Weights of a small mixture-of-experts language model, trained from scratch on English Wikipedia: a sigmoid router, a variant of Muon for the experts.
Below are experts of layer 15 (counted from 0) of a mixture-of-experts language model. Rows are named gate (a neuron's input weights, with its number), up (a neuron's input weights, with its number) and show model dimensions 64-127. Each number is 500 + 40 x the weight over its row's rms, rounded and kept within 0 to 999. Numbers have three digits each.
Before each expert's rows: a language model's description of what the expert responds to; "gets" lists some tokens that make up at least twice as much of what it gets as of all text. This comes from a sample of Wikipedia text that the model never trained on. Tokens count by the router's weight.

# expert 7
It responds to: Suffixes in proper names. Word-final suffixes closing multiword names of organizations, titles and songs, such as -ing, -ation, -ology, History, Research, closing quotes.
gets: "s", "ing", "\"", "ation", ")", "y"
gate0:509523492459457549584487478541547512475480520490521492514541480504531433400426452495415495522480481461534461503481510528517538470454506525466527497518468447507547477468499548510585527560532501
up0:454422491547490493483483526434423550486490475468557532483483507518485469542495466486487520458515496502598504507456563523457523464482470519500450463417446525461526422514442481494423457517498491
gate1:531455478488458524495527478540537467465430510501529528493524449539497484550532496461439464468485527527462450519443456505529448565477512571442577476456541536452548533442574453561410473486475520
up1:436479455500521527491568516497452557501527517474492523522487576442470500471463500450534509469482521511501464451562533521556437475544543551499394502515514494481457492482521493413488519545508515
gate2:566452525488505520563588497491476546439438476533507445495467525493498520475482489496473533459494461483537463513511528545511527452508519488454462534403536490371482481518493531580459498466522441
up2:496469523514492517510471525428403427531483472476493490541481557487453540507539474513534522501525531461479527533555505524451527452489432536504496461488550527479541453514504482506499482473480562
gate3:437477495473431469478482539492475465409498540507540519558420472463538535532495471542493492555485504422516514506515526493428461433484549529482573485523474524501507517545542488517527458510533566
up3:477495516437488486506517465538543519505523539537463529515472555525472503523528494475439518499613561489388519491558519504505489560432580463573446491451455487569519503473494506527512426514426585
gate4:513470554539500560520543542502469499456398509528566554501498519516488520517449500527492428487531484527516544536525463512507501566493446500472522474539529464427496465562440481504532542450534439
up4:507524470507491430514502492491487560499482474548493503555518481491503512502463442482444502488472443418438611476538562449508502463506469498412469474584499543521519497446511430509544481514424437
gate5:552482445522441521537500552507508555466525517455501532447452526461499559465495551407478501443441495508494502471479406446520550587509561479489559534555484455575503502524491458536539530543511428
up5:525559518484497513523457490531532531552544542544528498467509549465471568549539513478476481459411546492491547475543504477462542522509489446490393529522542497523500454503521362533531488521555471
gate6:469526468499578490502501496515557477494493454505491454442503473519534511524417506544544441545506513557468554531450450499567488517555448585516440539461463510501503514524490470470547485462513550
up6:491532501524592479425539505459463443532566494499454469471577439462585512466518550506470494497555536575498571536551519438570469495574462506498479527518529472510481515521437510503502531455512452
gate7:503509557504546425481542484505442473498539569535470437558508550523549542452524531538484508592514545380530519423469456490500508480561461532485499517599510581493510528511462493569510446521523518
up7:522559476503555533564478535506481487479489519447497531474463492425404488423482538513514565540448503529441472549518462461505523484510545462437505521587554492456522549428543528489483511518496467
gate8:500503567425456410515453514487450505517531483495493521531417552439494570611532472448464465471477498565425463476457500506546449599468510521501559523493492479485484523580503476470506503511510540
up8:432434473528440430447500486540491511434507501539558490453493422436510474503527490521436501506492424518479488460469509486512547486512501445582480490532504504456515549573510530427578493558499531
gate9:491502515469521540490538510482446507532481495467467458485537513502464485546476484481452458418493452512560449537499463462446476539443538475471518548462463539520441394556460490509446559487568556
up9:518541540497504498476415515508530501401503395445542498540446566538592466563534492584500485551496504464461510429510526465459505507493562507518540570472467491488543498540507533560486451486452463
gate10:484491514547500509566534471540559442484506486569544522499547427476503409476455496428443397537473502488530558470488518542440512465556573474527498538560485492549476510498511538503498570527532424
up10:504522418534527521488469464437484544520480500540561491470543442477515488401548543521476447471488505447490536502478563484485451497575478475498476403484514522490606425411525497470535441457495428
gate11:479452532525480483528585500493560490604540505407509541483508520517432508563543542468460525497510498501497488498463535482547506523462492466466444504414450464440500412579478490468449464468483574
up11:480511501462484460476454542428507484465528516508640522452542461499480484547464520514547487531428460497510529498467483513485550482479518461470545522524530511503446549462450467510540511472526518
gate12:482480470515566451479498505416553552523487558467527547517551464529548561544460491491467451508459489574569425537462521539485513559502474485446564523518539568454524533494480449479565449478513528
up12:449455510460465537520499534546464461576550457537541467445459527454523530428526460523457470474511514507527551448477466536465459533467467493531488554479430383522547559494482475520483566508484440
gate13:577485503482497495491501467535399497551513520482529551415486427480546484530508514552484411533462478496551483525552463491486522486459478572490517461478454485444481420494489504496479547463430454
up13:416485532523570449479522501513473559469507500513451491518501482524461508454595496496442565498563505525514480445489479536560612490542517492497506486491518519543510506578567521538561469458570485
gate14:465496480503462513524453560516502533563439409592551476532489472521526583445543476495544482492445504396495485597504507510554508530517477516513500543464506539478517516515534441425498503468512508
up14:531565484544522439512473510438460505515433460527470540545549475463559489474530545508525529493498599538476454544503546467500501380486497443494477518489508519579609437499506512517552512495503496
gate15:500491502489455508466438559538497496531466475531509460486490442559512521503567474536489543562484511508524540539397505511584525501477532462490523543439527566449584564487428538417474488470472513
up15:579501490543567390471515569504484529502509456610513527487476440485466519494408528530508525493512524486463586463513504498459506516510482504510441439541485558458538539458454518486482545438508501
gate16:456479494496520518479501519524574485485512472498538519567482422534409496485387477502449521483440557511502539483481456526605535439494487466507458606558474558465435576551516459443523506452471461
up16:460527529460490527563464519523457468479574533456526520460515565512531483522485467505552594526598546461509417480533512489481439434588495510536481546547435441460508587469525498571494526501472506
gate17:490504475415525479449443554505524530530525504429527460510503456521547482565510492472551456511468446452496564504526520569516478502535441497452604471455520506574499587432425497432473490540472536
up17:532529495531481507549484481456494509499480541475463513484481476546568531519506427451498503499511482500542583606489449484512458544560562526527506458494526574570434479543522514510468466468511545
gate18:544422524497486496493577491502575481540481492455494532518492479458538509441509454535513450503471507519509447490481494514594526465433621497454446479492501502508532510521548463599528484488552507
up18:525462515544391509534526518461497435502440524589575490487474424518487456554473439560556523523502494475474532467496563535477546502477576439454496475478477535529438580453461458510530435413468466
gate19:526534499527538502459448508544457458557467415468489560531525445527479536503511434486490485607499513420475539476480491469520460479464553531519481440481533533531463544445505488561525508533509503
up19:494491576497435554561499508535498453579550530498583532501441490504496548566482436547457453497526518477447493584460506471511530519514472447405460492500514425463426498512459499501533524532438495
gate20:455495494512431503476576553482533460485510487489472484571523472498446514535554511494483455468453464570541606489550458502572539519492548482457543510464546510487510494478520441467490509472546458
up20:532548563469529497485542448517554528566489492456518464428486538498497501469460474550421526429546525491515511447475483496504452465440482460545437535422443482540438503534513513455450564521546557
gate21:497514537501508542523534493450564483520517550486498481483474422527522473514570472433493501537489580464510506468512470542519502461481547534515523541457490530448532496503437458571509464547454468
up21:608539522465514499504521537453515501497520457515496491452552489440478581510494500529548496424407494502441488456478495492469487431452576511433475494487493487505575518549564556517557421469482473
gate22:537445580486557468550472542483458477428446483498508506483544561492568460479547565502526485511453487556547439478484531428491510427525584462492462429480501481532528546399535519497523527548558567
up22:535454449512511499495575455538496506563532469486526488466463452486576554494488524423456509484471511466404435438562539519439514481432511555477439548474455550423441556486541462529578548451515481
gate23:440461561540483501543525494527520454467430454433498474447520458539501475565457524469485493555588585461526533486477459515498497466487524484568458560491488502461576460464514516533466555476512548
up23:497437432465498504474550525531433451593464425570480477465485509476545477479496485482504506549477502552461530453433450402476460464488459585517495478477526534462511504465474532485499459505475553
gate24:532393519515484481484517496499511534492431533454492519470528485531514495537530551497532452472550569595529538542468525497485526457477522517507509483430521420520485548553483451561542495439480503
up24:523524500465504464531513538430508516426463516494424576526492587466456485544491494533451492474535400528474481449495555494516479580459510499535508453445513466527526513521448543506516527491470468
gate25:537542532440496522528518538524561495507454477586502505453555442599539524480517572563478558484470472478463464564420482438468453603538470471477489593453525499454524524497495506507474539537518486
up25:457518519463499503476529489547468506471543597451462525495459492524477551441529438539471462494445495538461483486444521507468559497450527485502545504426454542486468545495582479456458497537556439
gate26:465523493467430455453557532532564535496499474453494513600505478590498416492499524541446483532460548471498477451525413550456557532572494546461459450513501584542529507440521465481528545571548400
up26:561455489511521547485486535607463572488555462445505566464493581522506519446465480525535500481549562483505486510521486474505486471500500509533410450445446403524497512508502519519494511501477475
gate27:465474470495472480519573506530576519540476491525493537514495458536543451531556540520533497384499531534502527540469443514486566427516542477488519489486550505460527481541499466531494514564434480
up27:540523497470505494517482432506495495506516499525528490457476489476540513530469556499504505452430430462447439526465558438461496535498487551532510521445573466524477550455509467426495548563475577
gate28:485432528432530526570468508517438484497526548479535466485557488487538525451462511506507467510524553545433518426497536469521536445529459467463536522457515504451435494493424508514481545457546433
up28:510460509511427445577506536464491467526438472515496481522402449502536468439567463501506488525452523560539498535501432507548521465511494533564459529526522462452499495565514479533543466529475496
gate29:484487526566498517454492497527524510582486426530533397509485523423476574534460500458558492439483542446544479503524491478578458565476515529471518507476482517435543426467484464490512477520496509
up29:490493497472522474488496409524602495494443481537554517489527403554544573491435556500555554474539492498504434522494519504543507534464501561573506510521471540456612507480525496524505445465521537
gate30:512465603470550479537450472433536593438460507480535460523529454516461472516503523462449482488463592502511453541440484549519457472557527467394446537519515486528561434484458495494465476536506544
up30:529471509543544534488439500474452550497529501527530492507456473510470490523508414449548488484457547504493451540486509497532527509434584505443537526504565613537479544531445472447514485528570450
gate31:515526506444481440458477521478489480483512514544559514532520508491503502515470473504482443509475482520426442547426532539482512496527552539490445543464418499448467594479448448482464546566471402
up31:527494421469508503505492499561561507455511569468515499532505510514499531503455508502472495538465448545535498525410434490418474541527510510481557450489536545536457450418562504447588512497410524